Weights of a small mixture-of-experts language model, trained from scratch on English Wikipedia.
Size: width 384, vocabulary 11602.
Experts: 64 experts in each of 10 layers, 64 SwiGLU neurons an expert, 3 picks a token, a shared expert of 256 neurons.
Training: a variant of SOAP for the experts, 384M tokens, 5855 steps.
Below are experts of layer 6 (counted from 0) of a mixture-of-experts language model. Rows are named gate (a neuron's input weights, with its number), up (a neuron's input weights, with its number) and show model dimensions 128-191. Each number is 500 + 50 x the weight over its row's rms, rounded and kept within 0 to 999. Numbers have three digits each.
Before each expert's rows: "mostly gets" lists some tokens that are sent to it at least half of the time; "comes after" lists some tokens at least twice as common just before its tokens as in all text. This comes from a sample of Wikipedia text that the model never trained on. Tokens count by the router's weight.

# expert 31
mostly gets: " Y", " F", " Q", "-M", " \"M", " T"
comes after: "\n", "-", "/", "\"", "–", ":"
gate0:411532473476580469541552530494545610462579497533510487444497566426514482550475512527541463510378479468541563498516505472492482552539552437530557579491528494558535532565532380505478456495524396
up0:541509451561555450529474478543510466431410408440473504445454528474447459451544560536551385582420520522540536599465474592525534459531460503485476525425591528491448513567503503431464618516456515
gate1:486587478452465563500455507569472587530495508360483507411433449541485529581499475506477521380545581505511491452516453599553518441549426528501565583522629504532535532404496562537500470542551448
up1:435466522561501561422546590517435522432561579322463547443551493507482510414539539502459495447481477510456564547420459539533550427481453439392522463469511467551501524545537559521460527507585520
gate2:530465565542554508473436469444380487466448530532578484523445468454541557402508482489526495439531470447538521459522498544519502469579450532455566506567451509477493464589519456459473537472536463
up2:411472430522524430540568458490380546472499556533470442555528481503540483425477508489518531505548457464609536578414550541476566416554513486525457461430431569389482513567528497501507414565543494
gate3:536506583441484465479595543613549394483562384517440513604481496479578421497454509495465431549509497506479437482483519526453471527459491564456474543474628452521516529539402434565509434434507498
up3:488525464540475486458461510522577536449587468514488546539508511550413513515479552493463476606441502459461432607484549373437541479577523570538493593426491467486447428558547480360489572507535515
gate4:453582461475506555530538476531396551533512513474492434525385527625532486520525589481515481498508580504445555574529384474456504433461421524627441497582527455450470486551471507460412495447499521
up4:509504634514515517486497418604543489488565451445522461503457500568569501454604543537487503549438608552447517485526471578502500526519500355541485485468497518538465519552508519461498580524566463

# expert 2
mostly gets: " early", " German", " August", " June", " European", " Russian"
comes after: " the", " in", "In", " on", " October", " April"
gate0:427614466467569428464470405591367475498441449405541430539529477468449513437623478489470498468462461464501502500525443515525511478439522450449438447409495430482497562375570407489536479438464511
up0:524501558517514516497508531495458569484441503543478542607438390428483587477511537496521418499418461514435449497516365382520543538538521534452490422503526569511514509502413485560433493493393465
gate1:492531596531503453514635457569472482481495538451475467489549495449513495484581478531585610475456494535558466557484501569511422491545545464549539489491558614468462482498487511538483444506455589
up1:521549540418571444494491422525543517471436536551510536513455534453501430486580602438521508506544463461469389491515446405582523464469483492510525509369475674518359454492530438535469503511474486
gate2:585511518628509495451533499456511497611515570534505496470510502566533504404606462519517522480496580547562490441463447564521440478551586483535560495471495536485434528447471489450496559487445461
up2:459443528458554504440565437519554553484489546528474531501484433504522545498502400460463542496436445488536509559554432458520545635494499555491463400608607496498576524439468621519468423478549535
gate3:565431450574509425461508439531530568513511453541503599603496414498508456567552553565538558555489540528505469494448444537479454544538506392501480517467488425381491536417450497484547553458464489
up3:512546483594459524504500547547466571592459520518403562578486520566505481593555534508531475401498556543480474456477498537594482485458455517463590484418511509498538448532517515494423506479573499
gate4:555518462494469543554500513489522471502481435446448526407566487526530482642554503581567478439458495552483510528407470503565443488460463547429474520456472429572445548506479509567564565510475451
up4:485562557531538449519464499582536468525492500441515395420466566522460409445471515403404473508415454473457507515521543416544486483476532415549443535462502513523545501604457562528473494504483507

# expert 45
mostly gets: " D", " De", " Al", " William", " David", " Ne"
comes after: "-", " |", " by", " and", "|", "="
gate0:508476545507407524534519471496435450516536397537516508451478455490455464500526592453511526504498520451526484455553496548605518539552473433503630373476518427502446471427471462432539552511565491
up0:510432436548467422482477553558546517518523539562556518526517541548452536426530499518463479562419447557493458479386486583424501444473577561514488501574453473552576531676463497517477531534468454
gate1:470475486568538459483484475532463538511576489500584584455477532507535564468435538574564536488448424477472534557481449511525458506517518441470437444544580509500541499553474420530440515455488493
up1:533434520456417568559612427494478541524558520412502513556470487411614507539486509555413646533518513498464462488469498469484496551450501528590459490556553473524374488530557556468453549501538379
gate2:473488474426517513526445550519584498497566473521541473535422568453480403506411629549507472530520589469409491441452626454615434449479478466625443547487525453467430469578556529530539497411566449
up2:472519501433479499420518463465504481498536508509455514448526496525493519491509516576535395508474447423395496471486482477450532465427464555493562595536564431505530541521572510495451527564573457
gate3:491557403393531508493478421430552509555523536542538479571446513546505525492519490610570499409586462548547577533560517543540462545424539563459493536514433546542501481507497421611451446414573565
up3:469455509511425594516524488416446533458483421504488477513480565518506485599439395521553555465521498537525555514523561529508507566555547522531503507474490406496531531549426482501532549532533601
gate4:434560529498510546485497421447523565465470447483436427455477515515486433460464430501442545658523510478492459398508419423470493489607477433571448559572467480524507523518533492437512628552475457
up4:505506440460488572584516643554519508427518491576445449546584498529541531523543508553454507563512513487432566481493509416447470509567547569503454483653559488415485517553448477507487477480522542

# expert 21
mostly gets: " \"", " (", " an", " a", " (Japanese:", " \"C"
comes after: " is", " as", " was", ",", " with", " became"
gate0:522547600415606454424456460474512389564491487533484462483416537495540523480363459465477561552494499484467565577555450453424467464553495566485479586501517451595482479446434541471535568520485553
up0:589486473434501424505489545500477592621516431411504576558491502474662520553462521531450593499531580554448433518504527448474480560483571520390491553508566480522522525535565460577473407573454531
gate1:588509491498535476511553439461614461460492470518451452497579543498544465504500480537456516424475548561425561561378484460418525455508514476458389463470428452481475481496551516526489463495512539
up1:442463494480450431479513493506476504502546467502454511462466577439492448503502528529476594429528499432486517487591496505300532529524515437432487498485482430514476538547489509502550522520508588
gate2:514447475500442641473495458470438414551407477504464530550529538578536569420520468534395534507410454451382540542555555485511501447412462420508521478520470477523537473493511494483467552529543539
up2:461445529574487546531515387471573497564537440456435505482452490478610480572581475475570530491534489504472497471455477541459485590435493402597575441466501509508426600501497509555455370510481509
gate3:503494467536521569554513518544495498563418436422452538474469532506564542469470416465561608459514434455524473552591580544426485467553514558499554488560553462457621454496521579539497584550520571
up3:437476403542534557443519525461461535497552519506536425438457408550490478457566429484483500599532428442546489477509439469509508505451433407626499406447496483548514532517440617530452490540460528
gate4:495538541542452424483493527539493538486452463482489467518530483501547560510463500426519482419472581505508495481441522520571602526578493481626428500499525449607568592619442472442573389494514517
up4:507504466457456517463446480429450464516606513512454507627509457529485447475500548503538489543522461469480578493527478569491565563573552452505460560408501450485492486607568520452502516551508536

# expert 54
mostly gets: " expl", " exp", " int", " ret", " dis", " em"
comes after: " and", " to", " a", " the", " was", " an"
gate0:454460531487436478542520465465499468553551482402484494517564507549489484476517491599522466487481550578510486348535504442489558423447562514536473551465529597541476540571508582431474481576544445
up0:544460394530502447530537552548536542551492536455463500559530514477597540478616491482547544416385593480502471487530465426465500575529360476574561490561471517492517576439536492459543514553455551
gate1:527439392544522588480430500503478524454553458547546528442506519500494565441418520454554441573548477533482388469535587569535436442509537569497563483432454439419493435625514564512502506452485449
up1:555485486476551510535496492600507450526497532483469589496526484461448529554523512541496413487537536570547495395452488616471516475457458571579531433576462477413438572503466536513455399492438571
gate2:487469484448479495508507570467477491590487489514474420493493522509519549485554476463567504511515464545406410412528598546507560572473546458578482465470453460480471563480372482501450484520465501
up2:523495540508490407517470444511557446478517483491425462465560509524517557472544552527487423541476444481491465515536578549528508486598588527346505522504506559431513457625565612504437413463565489
gate3:587531542494509413512461495471425450396441473535528425497557593607502502467437471430395532435500526511567547516559444585560435488425497511492545462483520419486493535523475534474569512510387517
up3:507475532578572520393432438479555522496533558459502479486478567453503460488463540401471411542522451526532381458487559513518529466345515454455451458573493494428553476476500386515474549496406490
gate4:569466516572532528423512537502500512552482431554466499514455510509494482495555434569526558524542536506388527441504483557612478629507440548519570445433538453454510450452506505457487591554476445
up4:432404571484440454529467497447561448452533554517544556495501531536551507526569555436498461503498410532466519457480519537561387571526490441487585498415492484449562566515550534544577487431543541

# expert 29
mostly gets: " Th", " Y", " T", " l", " Total", "Th"
comes after: "\n", ".", " \"", " (", "/", " \"A"
gate0:443538468441563591459498481496504506440490486506562605450517476491601524465411507432487510525473592432416502491568501457544516557478595510464450506591463489521548493573602497579499431487469549
up0:467553522548552501513435503445458465497504579574526432478475467563563545440520468494409457623493570460482575543527506489512485441476489565558485582555504455456574467551523549563501408539454468
gate1:513524450421366473439500542524594461563442417493456533469502517462451543375547495516403447553457460505483524485600525458471475607541474474494505410473617416609536562403484454470437538590507505
up1:542468467453480518436454397499489461565607508449520527480470443474557505464543542487628513566445601476520484493532550506553532541552450406509531592500481586478547511482481567389467509411492491
gate2:415452489442462430478503485448520354575471541447524460521458449579487445476430594509474585534496620557493507430434518525606548428495457436563447514554537478411503488513462453437486450514507449
up2:503470450602477614480534493442475479531401493527498503466560590536458534493486533509529528464427471467505516524438494518609425517486421585573487445460420553421445504532499536465523448505483479
gate3:460534394589465508522604477534502594450504499529443640536547524549511492496495496492427575442431502516503404509514702560455464543561596563469507570525534537458507505447543522486475604512550538
up3:405485459504428485549482478509555520500579452523531501518403498451511503492483453509569451583390536486523405551521427449460590587421553519498536501505448605560603476474407537464413544472501536
gate4:581485485493474487511480414535501415473539481521525509449553511563508478473514376452413507425505599400444595516419461457413512601451512465514522483494469549499559546450479473474519460431577456
up4:482521491461524614458462511450513561488428402515505521538496467563569470521450484521474484501385445462538521490456524438516498546554521457625435555505498530547389466561494510559435474588558438

# expert 63
mostly gets: " g", " d", " man", " cont", " r", " great"
comes after: " a", " the", " and", " his", "'s", " \""
gate0:474496538455514490508516500468548551456501436538667534432506558478527551443573547482549490433574516474468542424458484543478507475500463467474552531442412539563467421507493538575422505538558491
up0:530514580475567433519565519449481441509467393503540513476500462478555527470453501489527438494518621511563571498491496416547496536407469474387559405520481520438381468577403434512619475546466515
gate1:486517471509479451446511527558573544520620570388422434489476544519398551510564482525466462424500431515516468432544583496528509458504546544503584416503401449480509544516514456548490430451533551
up1:510427479484509444525520555540509493496542563523481430609447394467436458489550473560445455438468374534490438499507476540513494497499551502505521433550443567383527428474569472510469519429473477
gate2:539528550454453484478433534479531474577437434495461585422554538513494557417526576481473526423435509457497558537483473520491491530405444506518489448515488450499511521499512535568459372538552497
up2:513549475554542582533533471437578421496521469556456553467486492506485479538525491435434572498498579522491466594518559572470539578470530472441543451453505571603540476480629556482588474549459409
gate3:441453469497509598529467524479463457527476485545542435423480543538473481536504432525462504550550535561421525466512464525539452525467421565525499501497399513441527498519439597567438459534432486
up3:588470518551458521574455406580450458528545530584429443586533382485418537500477506521540491478551522491507462532471527525541433466511475564524540402408512486507499533529503548483455456538539505
gate4:501480506477571560565462510507556519429529560515503583450453510452474557534473507446497484478410398457506519515429468536404482427443524494483454525579453487536434556570496426529485447497516517
up4:418420506521541512399518433518568538500540582549481544449471439435552592438561455496445540510513515488462475433451477533512514567495448490537472454571459489509441564533445495510553474579530479

# expert 53
mostly gets: "===S", "==S", " Education:", "==Early", "==L", "==Career=="
comes after: "\n", "==", " ==", "===", " =", ")"
gate0:549477515593490520462538435464439465550484496533608445478540456598415542506417504534433441518462438429500419452527489498396498531529549470427462495436450502482597418495452454482554487468495454
up0:427566496510512478526457601426525500539440504485475425484533591428553496490485489450532575525503527476496528502508488531467455519457490560441539463513481499538479522521591541496539490470443593
gate1:547446516522518444630443518524486437503410508531533513599571548481413623505569498447604532506549502448558504466499657474452461504404540515550480497508475545438508569514514457572486544520472529
up1:526410460378515550434484470482481496542570534441487488502546530534477456441464478493551420539432529417483484507520458482395546435543544474427570452520580497541426599522500499480510456493568486
gate2:495450455549487504560521587464478650455413487542491513595398472454494477492520493509525541477544496508510405502591597555516523497523446477506495520452466537523557432498553519569465467453519583
up2:446490529520395452506561511535522585484424521508491468549421554515489493531524485510609563593620541472490486579521454505490463481456523459438557628462470514502454361519471478556427458485483489
gate3:566492514449518484470538445462436450393505432559473509545426540537456550500480414447526575437581439435482583456586532610467503525473503444630496485547490549417429519476496536484564569501504521
up3:514467509501487452516543516547523491469460477485516501563484530528436533606448549509502485448573572506552489416492534556522554441587536636554432522484487577561550508468461419520509488509543447
gate4:562521488418529464519421428413466556508469436466554483553474485486429464559469590474544426465554504556530634593525557399458407480484528502365582507542471574501431546499609460514420466465530532
up4:431540523481466464652490424526439508575475466514422480522537508447466605631397484458488467477558524516584491529482474486538431515472541481541550508508478583584517466483502523474489539459429410

# expert 59
mostly gets: "===S", "===C", "==S", "==A", "==F", "===D"
comes after: "\n", "==", " ==", "===", "\n ", " History"
gate0:501450440512436518554431652514497476550513467533468474516480528422525424468485578441660494484444499456482538473522513466478549457574576470422534489488451546497504479508362577510535474563465478
up0:395520502496526551536599563445524540452431554505458467439485561526482602549479517430504481421450529480542488617516469495470439460531502532514508516539521487447462469580503518500559449522440477
gate1:587479483499486601491551515559449401462489504487530436533511492457482437491507475475505514421518508532463451510449482454438538498500523422423525496404553557421463534477470551498618542516522504
up1:537631516536507454526518537556499625518496554480557505485473484496574405521462579543506514557590530497499464513501583564532393518452507547550538346491577469618558439527518507538516547559513522
gate2:464560465497495450470530510508435528414535503485439479434500500522561462447602533456459531547476435384498422471581564507477563493489525551499539519572534534575508543466535528577586481473468603
up2:480519495537446553466491562466446485547516565533461468520459397394489400501457558514461450450507483448544483475435471503518505552442449539523477479475533531537444515565525457447551559593524567
gate3:440522414425529461490451594500448471562466525471446454460498538515517450467523486457464569442593504538455531466502444513467427426478505566538522510512527493522547452540366396447470551399432450
up3:592565465483424490489375514462461530492429476515491461467488530532537504446491512532495527513497518533508516471459502502535471484517449439548490581523493513488491510525459494470619470457550571
gate4:490493468641472516547546608442422530526608564458514510534552544528524615561505472573479422430466528487608428509440476513564492474429479556508518509524496460494433417500598504472511480612464461
up4:503482528441494584568477459522595437518447595517621576530523442505525483477582495542494582524468558420557495534486528492499582549454536505561544468516461444441506553530495647490559513574476518

# expert 34
mostly gets: " Los", " Tim", " Dav", " Christ", " Columb", " Louis"
comes after: " the", " of", " in", "|", " at", ":"
gate0:500497531583503522481437534618486458513509493500531477577587571477565422457360586451480516520463448554541505527510572552468546433498594545507477514521565529578445488511489485566565495516548483
up0:537575435506491496458549513457403561503476447487465402452584511503458517376533511473397560522617479543471509569504431453402569451521547511414518547512492519491519508536519507465552540557443508
gate1:523533442514559591448514536567521531557535517467493498513470486502503502488487497537550532394432447444558542492434549445475525531367446463567574502443474494464498494545545474436536480514463531
up1:490506568467543568508565523457467540576468467485506476483509541398552536543520463465526456404503492458511528529531515462501529449553534540387425431509545457509496587446673564480474418430497588
gate2:476577465456504469516530554487470538480569585483533505506370484443521509518450501519470521580565457503528486556485471567519470428493422521448601435498474447480574490462411506492514358484500583
up2:583499482528477517469544512455438485449476418480532445432551493550386528593516511504592473509429498599438446461514601542493564528568513390373457559487537518525555388479478487518525463513498496
gate3:500505386482482494520576598491473527479540574487495451562585493458559442485423506474477484482472473530474493490510439545510514490582526549546549561538394469466463437542456448582528519393523471
up3:513480511502485437483507587467556551447541505527509568588562561542494543458458521463544487493574466469417598543500543526476578550405575430521530538516492567481473519494434456464485467460415571
gate4:542491427481454507391516502372566491475483573490454507460499496468535477454472522443511490498509428524461498463538376497418560493448590458459560479530471478533429485515427558484536404524485516
up4:476444510394598525436540579555569590463499440492465564520556568469558498465534532440578376560524476493477519574546555415496472451492496561519483480454503458518516521484461555535607415473563500

# expert 5
mostly gets: " British", " French", " German", " US", " Chinese", " European"
comes after: " the", " in", " United", " early", " of", " New"
gate0:483465593432500506590573528493547425573430392476561550465500431464470534531454463421470398475516487494518531508523492448530430414508469570497595467387506580544482491593467500516462522462453516
up0:512537472562526476484578521444499508520473482447475468462511567385538463536521442450481532507517575566475514521518438510487467457507484464529534501585517495603474466546460469551444569556510527
gate1:523468452536504457518618593542496532486544499455431373515505547503489526545490556500490393527429572501573476518469486542512530461471532488508557554534447470483491561435544418483511465516437484
up1:536354635465464538436528465449560507486503525498447475560563497591531492555561517317497405465495586595530500400529563443541546476541484510476505492563518542560645502479563444539479481472467550
gate2:463672461519460461560436547510614553529457457432538536412470512544503520590493513516522510532517481531426466445540466494619473496523505531517441610542466540445503566477512459538491557612518380
up2:609506517388466448507585497480513452398546421475499477478484521476493500516502407583520477494525459528567487470477432534491509552489515522526483496454501496534517561371531480496524507542588493
gate3:530505479478491533553555495544611493555465509473587493474450483519435520513537509542464444546435500476453534422495502447559543479479507504523536478456470555513548492484525468465539520545523471
up3:441536553580541447464456458396489528560505526482650548550402535535478556487417511587477537413452474388434459467628615480474351534502518439449446589488532490452506582518467451483496467512514472
gate4:519548450510557462504449600491400520469493509533450474527501574552574559521399539479515505507482506405527408522547547434437453496587480494512461461579444444494439568491458548446523548503559671
up4:552484498509396584511596570433471460514491495481496442498505470466493451443547480535447478501444606475534505546482495515520497534498411431579482456444574468506498523659502545454485469527486519

# expert 61
mostly gets: " un", " en", " dep", " rel", " Un", " expl"
comes after: " the", " a", " and", " to", " an", " was"
gate0:404461490468528545370454568545527512491530505520501560469569476548493578522390505468595518524497427521484528457492388443454431430481455609473522406564468469514609573437482541505445436475529509
up0:529505569519456450573457442496530422597419442511541539505457552498483483551469565509450510450544546465574492432521487461483575498504487501490512525568459519551565516475523487432514411559424493
gate1:444503520522595478651425482491544505462447441610480467489552537544490482466462409606431456480422483549561446489544459446507487502579560469467472539531519429543528479541561494478543547466484436
up1:511478484578511410501553535497435477499501471523459491502463513549486529385523558443524427476479459459567508368409461469488488484557458474528533573511525503470422498509493531437609500531598471
gate2:456487546560445580386551568494412489507574505575478574443541518477490544384609521482443533501563473475557480431481438479490538558470528535561495503476494482464447556489460455485473611539470506
up2:381449443516514543440488452518532514501560503449509577414571520539487482511533464544523551517564518535495519457526463448535583563501465547548591468613487514535534511456423593564431559538536479
gate3:536525545513419487475496482463527443588404554536497508529477447469510506477432475415526622531545436597600536478443520514484455575440382462502412535526459459449551570460412488567467549535370587
up3:535574405472511458499385547542393450458449593544518478521470511563431477486471520500504491540489502460455538481519500464539534488302579464543436411439421469488571515489491456455530459596412517
gate4:508513539525555527591511476437516548497531489510481438516515458496513514463457492633518537477544531506372479499525487515463482478479425520473485505351504521517531442574485498536497417489492522
up4:452470484458541433490437527483436507455559595508398423468525514525488522518490482507410651470460533464497528530455511524540548548513432489570505553502512476527490429538553500555573479512441543

# expert 7
mostly gets: " town", " Soviet", " Moh", " railway", " Eastern", " coast"
comes after: " the", " of", " The", "The", "ian", "an"
gate0:538560406582496534480531521510494509493531476520447523495587412435541460453532593499503445464517570459478550484507409447485443494475518572467525534511444623424508512474478478509460459550380500
up0:562498497552542557425470540493438605573463504492428485454501526484451547420483529452452448531500590481551439479519414449495479516478496470530554526473433520494486460513478486497412522477548546
gate1:465501440596568463531548587498504482554426563502514413567452512578448467548478390538534508478518524410516500462526508499562526476460535445492518507596414525590510581503446394473484502523413553
up1:440463493446462453534526522540400546569483531531476506556534484409519474490583506447389448492451468497650423447453393510545539503512546532498469438556504410491367505496549483530532471506563458
gate2:597380451478340566534488534469566464500518473526452617452382523436550534464425462467459569515441404594393542438506478464446507583512485479470486511577393510447605456556488456524518502479568540
up2:476528485443474422474605517547456496433452527495568507563424547432488543588453494520510374507504502620478387474484619429518458427516489485451443461523502562433522528465517428464441540503477562
gate3:592467373522584461429423510513513558518545491463544514580554545491443554465583456506570569505542516439481523505449502540484544446534508531507489528555509534497572423476471526638524526451411523
up3:443437565501518492484392501561450509474503571520500432452471439605497435478432474461458355470464540534540525525570516570425492555496525507452549382500537506463479501482507495482397403508449467
gate4:489528486494438520531503508525424517500469513404434460610509539437537499547539476550509479541490447570525508548491557417460504455520448464347518547451497487451473447508485499458449466456485469
up4:542522513493532511574574552366456532506416472514475530532361455554605573486504542532528481574496542531486475468512490541546532575457436602521549471512544526524519528479490557518476522551499462

# expert 56
mostly gets: " r", " un", " dis", " pro", " rem", " expl"
comes after: " a", " and", " the", " to", " \"", " un"
gate0:563427394380529512524486435523444531523527467511407525434481512498623554521442462413485527510505512479488476514436418447462571481499548450487627544490530478437445465490536550504480528494504463
up0:425470461443611432503552529473560474464507515509489554514460462435554453526434581469463514493560533500443527506557471551389529565522494503487455475518496470520453525430532464587502543501583522
gate1:460513482471495493436477522588531411459375489527472529571454509495570477512383451516373464458523546494486428523451453563529448453542594576499508497468495452516481496477514494530486473547368459
up1:473525489480508453534469534562518411467460476540517552514465524459463493496477482473454536473539479474429442460448437485468544542515473619554491567445529577532499541492443435525507455472442483
gate2:578429494495531425518453471457547530428498533581535501591488602467433525454454590501609459511435489430461501427513501472576473541592527601536563562376508481511501572554450572475612453520467513
up2:521483469476461519505478566524490439506557479513513495463480480589451484465507493577517469467433563598520560470463482449543540450503508591505505473537458479442504568488463565480552545566495472
gate3:574556448481437479420523524436393494465492491523501440499528560501529588490494409541526575528450512515450456496446513583469535531390469495474493470367353490521433556460475511471467424563487575
up3:607458431511489465652471530411470516493527563470542456535522496527533410507508414524408445619560527544520570493508485557386560539493544523595440515487634501599524437475588554482441537433409560
gate4:500509536555562467483521538449528533476546523472537459558497445541443464459493552492460490475449576527370529533520483551415520514468489493567473495535457533564491472404616536509450461486537418
up4:532495537464467404500450586404415483480494498451452496491485608530399408508510551431425482464427449519515596416547485407498542476465493502426468491439501532526586566494418514569494509536495596

# expert 43
mostly gets: " De", " A", " Jo", " El", " J.", " La"
comes after: "-", " |", " by", "|", "=", " by:"
gate0:442484465433453579513478505462452487560521539395531561539480426472470442552464481570439527510525503489538472466513453592471581526515477456533585495471470440436551560504526458533555491560468629
up0:500472457607478533499503512477517504510526535486575534532499434491507463498498487552468491532538538474418482433481499511475456461414475534404569516482474518475486532497588481490488449459528408
gate1:496489488469472466476370459418403516602618491469554465442512463491448481543486566506521569497517528597370520463608479593518556576640559498526599462472577475388474506428556427596509533478503476
up1:444457464460491559476407352567490519491450539528517529511497510529564562507470391585469546516522458480475478560440435533458542507482575559507539567548554550484496447576478478490497387554491565
gate2:503480517557459468494565563457528580452571526589621495521532469544494464536486548611415470576475543552519499527420513480526446481484439460544490522488525506460555438588444538516496441558415486
up2:473520549510553450447525505530506469359509452484472568465547464580542465403493598595520500549415467461503423474483520555535631467539458473524518485458438488515516417496474542540537462531480361
gate3:618458465416537506489539455468499457535558511522492478402540524553468590460463548499413449550573566485547486465522527428489541570488525465527557487575502518493558356553484454532562504472624354
up3:431571575546482451444513457550520479551501511502503463535427489515508448548518462496543463438464508577550414515513406537476441541458432524490441503548495500440553542505523507534505535469488582
gate4:615526519489475458441495556583521390499572461483539541518449448602507519488445426464498558568401617417508565404507437381475521513498504497505555406559450448619536415459516502528589426550588473
up4:589542517541503467613522525525500538594510533432520474469429433441504498534533492538531487469509497572543579525430356548458527544427449498427533560512556490582419451531591535468524564442525432

# expert 25
mostly gets: " As", " well", " such", " being", " an", " become"
comes after: " as", " was", " is", " served", ",", " became"
gate0:454541581616438453545575528554416563436494583477522383516515521511390549481469539599449541471486489541581548407520477495536558501542472487457529524571401562574487542520410537484507481515572515
up0:519494600588490425548564580484503513485474520500483407535516583508479530493506581544644470469507524406494515509508509528590546481573476563532563522445505625577536605474472459419608467504452522
gate1:474489489426583415412549467555547580575451596429489515423470587559530562544485546511488507424530514583534422405544535567600543502549475542439531497542498569460503562475548403562574405401484491
up1:489521517467435512590518450469558522422552508497475500527577479460515516557465584480495520551493514481520515544396507528437439428435550456598571592554487496469498514452451496508468551470413525
gate2:430520573536532604497449495599503534539577481396533493499481460440434547421453577542436550608511493464508512487511468475547530462528563558421456493561477484594566536447546418454558559400442546
up2:533508529466508371477501507500469523517477434611608460547522424557588414534435400526450543377461511530491530520515478535537532466556454433584509552468462514536553500601456567479507450481553494
gate3:489455434485551473510505450478536538476581599476473513556456425482473520461484524498544534534486545475506567443520455512479508569568490481534453525520524546510480616444442493494516513366541433
up3:534532495540488471441469461498520540562527428508519563488537430592432507533519465490390482509498503417481560470568471562466451477458482590466472561421517486514436491441501448510374515449517558
gate4:488471570516524541511486481337554454513615583516587503414499503420504546481401499546506533523598484581515448520551593489501507492507489533507536534423506523607529491517404565473511529351453536
up4:511545520489502473482523562541571468546606541625578538468528434522601558522416543496523574505461550477527439531509509489494546479600451498486549499509539482580477505426546528561526491432486506